{
  "num_hidden_layers": 13,
  "hidden_size": 96,
  "n_experts": 24,
  "experts_per_token": 4,
  "d_expert": 64,
  "d_shared_expert": 0,
  "hidden_act": "swiglu",
  "moe_layers": [2, 3, 4, 5, 6, 7, 8, 9, 10, 11, 12],
  "router_score": "sigmoid",
  "normalize_top_k": true,
  "routed_scale": 2.0,
  "balance_loss": 0.00101,
  "balance_bias": true,
  "router_bias": true,
  "init_std_router": 0.0151,
  "lr_router": 0.00192,
  "vocab_size": 4096,
  "norm": "rmsnorm",
  "norm_eps": 1e-06,
  "tie_word_embeddings": false,
  "optimizer": "muon",
  "learning_rate": 0.0122,
  "beta1": 0.9,
  "max_grad_norm": 1.0,
  "batch_tokens": 131072,
  "max_seq_len": 512,
  "train_tokens": 514500000,
  "max_steps": 3926,
  "dataset": "wikipedia_en"
}
Below are experts of layer 2 (counted from 0) of a mixture-of-experts language model. Rows are named router (the router's row for the expert), gate (a neuron's input weights, with its number), up (a neuron's input weights, with its number) and show model dimensions 0-95. Each number is 200 + 20 x the weight over its row's rms, rounded and kept within 0 to 999.
Before each expert's rows: "comes after" lists some tokens at least twice as common just before its tokens as in all text. This comes from a sample of Wikipedia text that the model never trained on. Tokens count by the router's weight.

# expert 9
comes after: " the", "-", " a", " and", " of", " ("
router,207,177,210,223,190,222,223,162,185,208,192,201,198,155,220,180,232,194,219,165,191,212,209,166,186,182,225,174,191,211,188,225,194,186,196,221,192,184,212,230,216,164,185,181,213,193,207,218,192,191,197,199,213,186,182,205,217,239,195,209,200,185,206,178,210,205,215,201,222,166,229,223,167,216,202,175,198,173,214,201,179,225,209,198,215,235,221,195,234,182,229,150,216,184,200,239
gate37,218,161,196,201,169,183,186,172,215,191,200,175,206,206,208,159,199,196,172,174,192,192,239,172,183,181,225,166,215,176,180,184,194,231,204,213,204,218,217,229,230,186,215,197,219,196,148,215,189,205,229,207,206,182,213,210,166,200,231,201,168,228,205,204,211,205,203,207,229,209,230,197,221,160,236,168,197,190,222,203,209,208,190,201,187,180,224,198,200,195,198,198,167,203,229,221
up37,181,208,203,174,199,219,232,190,232,183,188,165,216,210,184,193,230,212,209,187,183,222,210,199,220,216,195,159,229,200,187,201,192,213,207,199,218,201,176,238,195,190,205,207,211,205,182,209,182,221,143,234,225,203,241,197,191,189,167,222,169,176,223,182,211,225,197,178,204,226,212,199,196,223,239,197,232,202,246,207,184,168,205,190,228,193,171,206,207,215,210,201,228,200,213,188
gate38,195,176,229,228,181,242,216,199,227,179,232,222,199,200,212,178,191,222,214,214,221,229,202,204,201,182,179,232,198,188,195,200,192,178,164,248,171,176,232,183,214,176,220,186,214,205,202,202,169,205,220,231,222,210,166,158,236,205,197,193,195,206,208,175,185,186,224,183,212,200,218,220,179,210,185,225,191,193,207,215,214,193,243,166,211,216,214,205,211,203,188,187,188,180,196,169
up38,185,228,220,218,236,159,189,187,232,173,201,178,213,170,187,203,192,157,223,204,224,196,190,206,185,222,226,220,215,181,170,200,209,174,203,187,196,220,207,178,205,177,228,221,229,203,219,196,218,191,200,157,193,189,195,186,203,220,197,217,213,190,222,168,187,213,156,189,194,232,188,224,197,183,214,218,177,207,167,180,199,203,175,218,200,154,195,178,197,179,214,167,183,187,190,177
gate39,220,210,256,209,183,212,201,180,222,212,241,227,168,176,210,214,214,199,211,216,174,203,179,206,168,185,205,202,200,208,205,214,224,189,195,188,219,190,158,253,172,182,173,171,193,190,203,201,192,200,242,174,218,187,176,203,203,216,203,204,190,197,231,222,203,215,226,241,222,213,216,230,200,213,201,167,231,201,201,166,187,201,187,209,194,212,210,192,200,196,229,171,176,183,216,209
up39,211,224,223,209,246,169,198,191,186,158,169,223,205,208,228,183,213,249,209,187,194,203,170,201,219,182,219,186,248,160,210,213,196,211,177,201,194,213,228,186,191,224,196,204,166,206,216,191,185,188,179,180,195,187,218,199,195,169,182,213,203,195,167,162,204,215,157,185,203,192,210,207,216,186,188,228,206,204,186,238,215,193,198,189,223,198,170,207,189,207,196,224,203,212,241,183
gate40,177,210,203,222,223,252,225,182,195,211,201,202,169,202,197,170,184,173,184,190,172,208,190,208,202,196,228,199,208,206,177,166,191,194,171,194,183,192,200,181,204,207,190,187,202,182,189,216,159,184,251,197,213,196,163,181,208,217,215,243,211,217,199,193,185,201,201,210,233,167,214,183,220,172,211,199,181,193,189,203,190,223,214,229,216,203,210,253,211,228,210,184,190,198,242,234
up40,191,224,205,187,189,196,213,178,206,181,211,210,191,165,206,159,185,197,218,183,239,167,181,198,195,244,205,192,201,207,213,188,201,204,233,202,202,178,188,204,202,226,215,206,161,212,195,190,175,240,173,214,178,249,228,177,210,199,211,226,217,167,211,187,179,193,183,195,222,178,162,186,172,187,201,218,191,210,178,183,218,192,235,227,191,171,160,216,191,191,185,212,213,190,171,213
gate41,199,211,216,185,216,227,182,203,208,192,166,197,164,207,240,209,215,168,191,182,204,216,168,230,205,150,202,184,251,191,204,184,185,187,215,225,226,207,197,214,215,188,176,182,228,199,200,196,188,175,147,204,200,186,191,194,188,185,230,181,200,203,188,222,228,223,201,172,186,192,239,185,201,201,170,194,205,202,171,236,180,176,198,212,239,179,195,185,226,194,195,199,209,213,225,207
up41,176,220,223,227,206,221,190,196,175,192,177,212,221,200,197,190,183,222,203,214,188,183,205,207,194,226,216,191,206,142,225,207,201,164,211,199,230,203,175,219,225,218,195,190,168,219,196,181,208,258,195,170,231,225,194,184,225,192,194,197,174,214,195,211,206,171,212,211,230,194,225,203,201,223,219,171,171,148,235,198,186,184,181,184,177,207,200,181,180,210,180,213,207,220,214,193
gate42,228,175,200,209,188,217,209,209,188,187,224,178,205,192,219,191,224,232,209,232,153,228,180,209,172,226,201,217,215,192,219,229,195,211,178,217,184,220,189,230,219,176,179,205,196,187,219,197,189,224,218,188,201,208,185,206,205,204,196,183,219,187,247,219,202,183,209,195,233,208,199,225,190,211,218,203,187,266,187,220,226,158,220,167,167,210,206,204,182,207,185,203,181,173,215,179
up42,193,200,218,177,194,182,194,200,205,224,182,219,161,163,199,223,228,217,225,184,171,187,182,201,194,202,194,250,245,179,169,207,184,215,189,215,190,234,206,156,207,184,202,197,200,214,247,204,157,203,203,196,185,196,217,196,203,200,219,178,202,194,214,203,204,190,181,186,196,205,186,181,166,208,206,221,234,157,168,199,214,188,224,186,181,237,219,223,191,202,186,215,193,213,170,221
gate43,202,178,233,218,172,236,223,200,177,192,180,188,194,226,216,202,200,204,192,167,196,222,180,173,184,192,171,192,198,216,192,221,206,156,177,191,239,217,235,180,213,203,183,209,166,212,156,189,204,155,189,228,199,184,216,234,221,185,188,188,192,161,199,174,167,208,189,148,199,187,183,225,216,228,191,217,200,190,193,191,188,187,197,203,202,186,223,190,203,210,200,216,181,220,185,210
up43,182,267,253,203,220,234,168,183,209,209,219,208,195,178,199,209,212,208,223,216,224,188,203,161,217,181,217,208,185,182,223,222,171,173,206,210,220,220,189,190,206,184,221,218,194,212,183,202,177,198,183,182,211,204,206,184,201,205,214,174,236,190,213,218,194,224,197,179,222,186,201,204,190,219,176,190,200,204,220,220,169,206,197,207,230,191,198,183,206,145,181,234,186,192,233,187
gate44,216,192,223,229,209,240,187,172,232,242,181,185,185,212,188,172,206,193,207,198,237,203,235,216,155,196,208,195,186,244,214,191,187,195,217,159,188,207,212,195,240,211,212,218,235,193,204,182,164,203,181,187,200,186,172,214,207,210,197,206,205,177,177,168,178,205,211,192,220,200,197,234,181,232,171,209,202,204,204,206,195,219,239,178,211,192,181,216,208,228,184,182,200,229,188,199
up44,190,236,200,190,226,184,228,204,210,200,217,197,200,176,183,214,203,190,158,180,190,211,186,217,209,222,162,186,235,200,191,178,225,220,209,165,165,189,183,177,219,197,181,229,204,220,200,220,179,217,217,224,184,233,243,196,160,208,159,203,192,217,171,175,193,194,191,206,212,205,162,216,189,214,170,179,204,209,212,203,213,180,238,166,199,218,217,226,219,194,187,201,191,195,172,212
gate45,189,216,200,214,184,193,209,187,229,223,173,204,204,184,204,158,240,189,221,170,219,198,243,212,171,185,221,223,199,228,203,195,225,215,205,188,173,180,229,229,214,199,183,190,215,195,216,236,217,172,207,173,212,178,218,212,157,208,201,182,175,184,209,208,209,190,199,215,222,230,212,234,179,223,209,191,154,167,209,180,222,213,226,188,184,193,206,190,179,233,229,204,200,195,209,200
up45,221,167,195,183,214,203,185,197,210,164,188,179,237,217,176,200,182,170,202,203,218,174,213,194,201,222,165,173,211,153,189,203,212,212,203,179,218,211,214,215,194,204,185,199,192,222,161,169,192,224,183,205,170,239,197,192,209,211,229,204,235,189,209,178,229,203,214,213,211,193,199,155,215,201,201,207,215,172,223,200,225,214,202,216,233,228,208,234,220,184,171,162,188,227,206,188
gate46,206,206,195,189,161,189,170,164,201,183,210,203,204,208,175,214,187,202,182,202,165,216,233,187,199,196,183,182,201,195,189,199,197,217,207,181,176,197,190,199,224,173,193,228,214,205,174,194,180,213,231,189,208,198,198,197,205,174,149,198,188,200,187,193,202,204,229,241,197,172,179,170,191,203,203,199,188,190,177,160,172,227,200,220,195,229,213,189,205,158,210,160,263,222,191,230
up46,195,195,173,190,180,166,181,225,182,211,192,205,205,233,229,187,199,212,196,190,199,220,242,171,195,183,195,205,199,188,193,197,185,180,200,196,224,224,196,252,182,220,190,203,198,224,177,216,184,212,217,197,194,157,235,151,165,220,195,231,190,183,184,210,220,207,211,241,207,201,214,187,219,211,217,247,178,192,191,196,210,209,173,185,192,206,180,217,224,236,168,206,196,199,183,171
gate47,216,235,231,206,197,203,192,151,221,183,204,217,202,208,235,210,208,198,215,175,195,194,168,174,155,164,226,224,165,190,207,225,199,203,177,170,192,233,176,231,189,211,214,225,219,167,181,227,208,147,203,179,212,200,224,225,232,217,176,223,195,206,211,176,201,191,199,174,225,175,191,199,202,227,198,219,208,206,193,219,183,206,185,184,210,194,197,199,206,199,208,205,227,192,181,185
up47,209,220,220,235,165,232,228,197,205,176,222,224,198,200,166,185,185,182,199,217,201,195,181,197,197,201,182,213,218,201,199,222,159,179,224,171,224,202,216,181,193,171,223,198,209,180,179,182,249,201,185,171,203,187,197,164,170,246,175,194,193,198,196,196,176,228,198,215,197,228,185,221,183,207,172,178,199,214,229,189,229,185,217,198,167,224,200,165,224,179,206,195,196,190,201,188
gate48,211,191,184,192,179,212,213,207,187,210,186,210,179,166,223,189,192,180,220,210,218,232,216,161,193,240,190,174,211,180,205,229,203,175,184,216,169,174,210,206,204,159,201,196,189,185,223,223,182,189,234,214,163,195,191,198,228,208,178,182,207,168,202,197,211,224,216,181,185,194,233,203,187,189,204,217,185,189,253,204,177,234,213,177,215,223,241,227,236,190,206,190,216,173,204,199
up48,220,204,178,201,221,187,186,207,205,217,181,194,200,190,188,204,172,231,186,211,198,199,220,161,181,252,240,202,201,194,181,195,216,181,182,192,198,224,240,175,171,210,192,162,206,223,195,215,211,210,185,200,174,188,177,236,173,195,198,190,201,207,222,210,212,237,183,192,223,190,170,191,195,220,186,225,167,218,188,200,199,190,217,207,208,214,226,246,203,227,194,148,208,233,204,221
gate49,192,179,178,174,234,184,184,196,220,247,204,197,219,201,172,183,215,209,185,172,216,168,193,227,212,204,199,180,230,224,168,202,211,159,203,181,190,225,195,174,226,192,206,212,200,204,194,185,213,200,207,202,164,189,167,224,183,212,215,196,170,197,211,171,215,200,213,214,194,212,239,215,165,192,209,164,183,226,210,198,214,182,170,188,211,223,189,174,179,163,217,171,239,214,195,204
up49,169,228,229,206,189,222,216,178,200,205,225,195,177,196,189,182,198,223,189,233,200,193,153,203,167,215,204,220,214,212,186,239,218,214,190,198,194,190,197,199,205,217,185,228,196,194,159,207,199,189,177,221,188,195,203,187,185,182,217,194,183,249,222,212,199,198,210,211,168,198,199,224,220,219,196,177,231,173,204,190,162,225,177,215,229,180,172,232,204,179,197,213,178,150,231,212
gate50,215,185,202,190,227,191,240,198,208,183,189,155,206,179,218,200,202,198,216,197,187,208,164,189,211,188,185,240,171,214,188,229,191,221,193,210,217,197,203,178,202,177,199,217,203,193,243,163,188,189,192,181,205,191,177,221,192,176,198,159,207,196,233,190,189,185,204,223,222,218,205,196,190,194,164,190,170,178,214,213,242,222,237,194,199,217,213,197,222,181,197,175,147,208,169,228
up50,183,173,249,210,230,182,183,172,242,182,182,188,201,177,200,192,181,231,206,232,192,210,200,213,201,221,174,193,183,241,206,228,200,226,214,215,169,212,206,168,220,230,201,186,185,208,210,189,204,193,172,183,236,208,173,175,187,203,199,206,191,205,226,157,202,194,164,194,207,212,198,219,191,203,202,181,148,190,197,190,199,199,198,178,222,183,201,183,217,190,196,197,145,223,195,201
gate51,201,163,248,202,202,238,205,224,187,224,237,177,151,199,191,172,234,184,212,206,202,219,221,207,178,201,190,210,190,216,201,189,177,178,224,187,199,183,201,212,196,205,188,229,204,197,243,169,205,186,163,229,205,214,187,221,174,212,217,160,190,183,192,226,204,182,216,185,208,192,235,195,209,163,167,182,215,181,192,224,179,193,196,186,202,193,210,207,190,165,228,192,187,184,213,208
up51,204,218,214,205,207,143,196,208,187,208,196,180,186,201,202,228,156,218,156,172,170,226,198,215,191,185,211,210,223,180,192,208,207,156,194,208,239,193,231,177,193,214,166,209,198,193,215,210,207,212,185,173,210,232,233,189,183,198,218,227,182,181,225,211,217,201,197,203,177,205,197,196,167,201,210,204,211,191,230,224,182,173,224,172,201,222,230,186,207,198,163,206,206,178,204,236
gate52,198,196,180,183,187,233,181,198,240,180,212,215,169,238,196,209,196,224,223,200,229,199,210,161,181,226,208,205,206,219,190,190,173,185,211,178,198,228,208,198,189,191,158,180,207,195,184,202,165,168,183,211,250,193,157,248,197,187,181,213,166,235,201,222,176,186,224,201,187,190,192,200,171,193,215,190,200,205,209,176,201,203,194,199,223,209,238,206,210,214,221,210,199,210,234,199
up52,194,205,222,195,235,189,214,196,184,179,207,218,171,176,199,186,205,228,210,181,152,197,232,231,228,180,187,150,178,222,168,182,192,210,196,230,197,165,195,198,230,184,193,199,216,196,185,205,183,207,185,194,204,198,203,220,199,209,185,237,190,193,194,183,211,180,196,239,185,209,192,221,215,168,196,206,213,175,213,204,189,164,213,239,208,182,153,180,208,203,214,229,237,205,197,229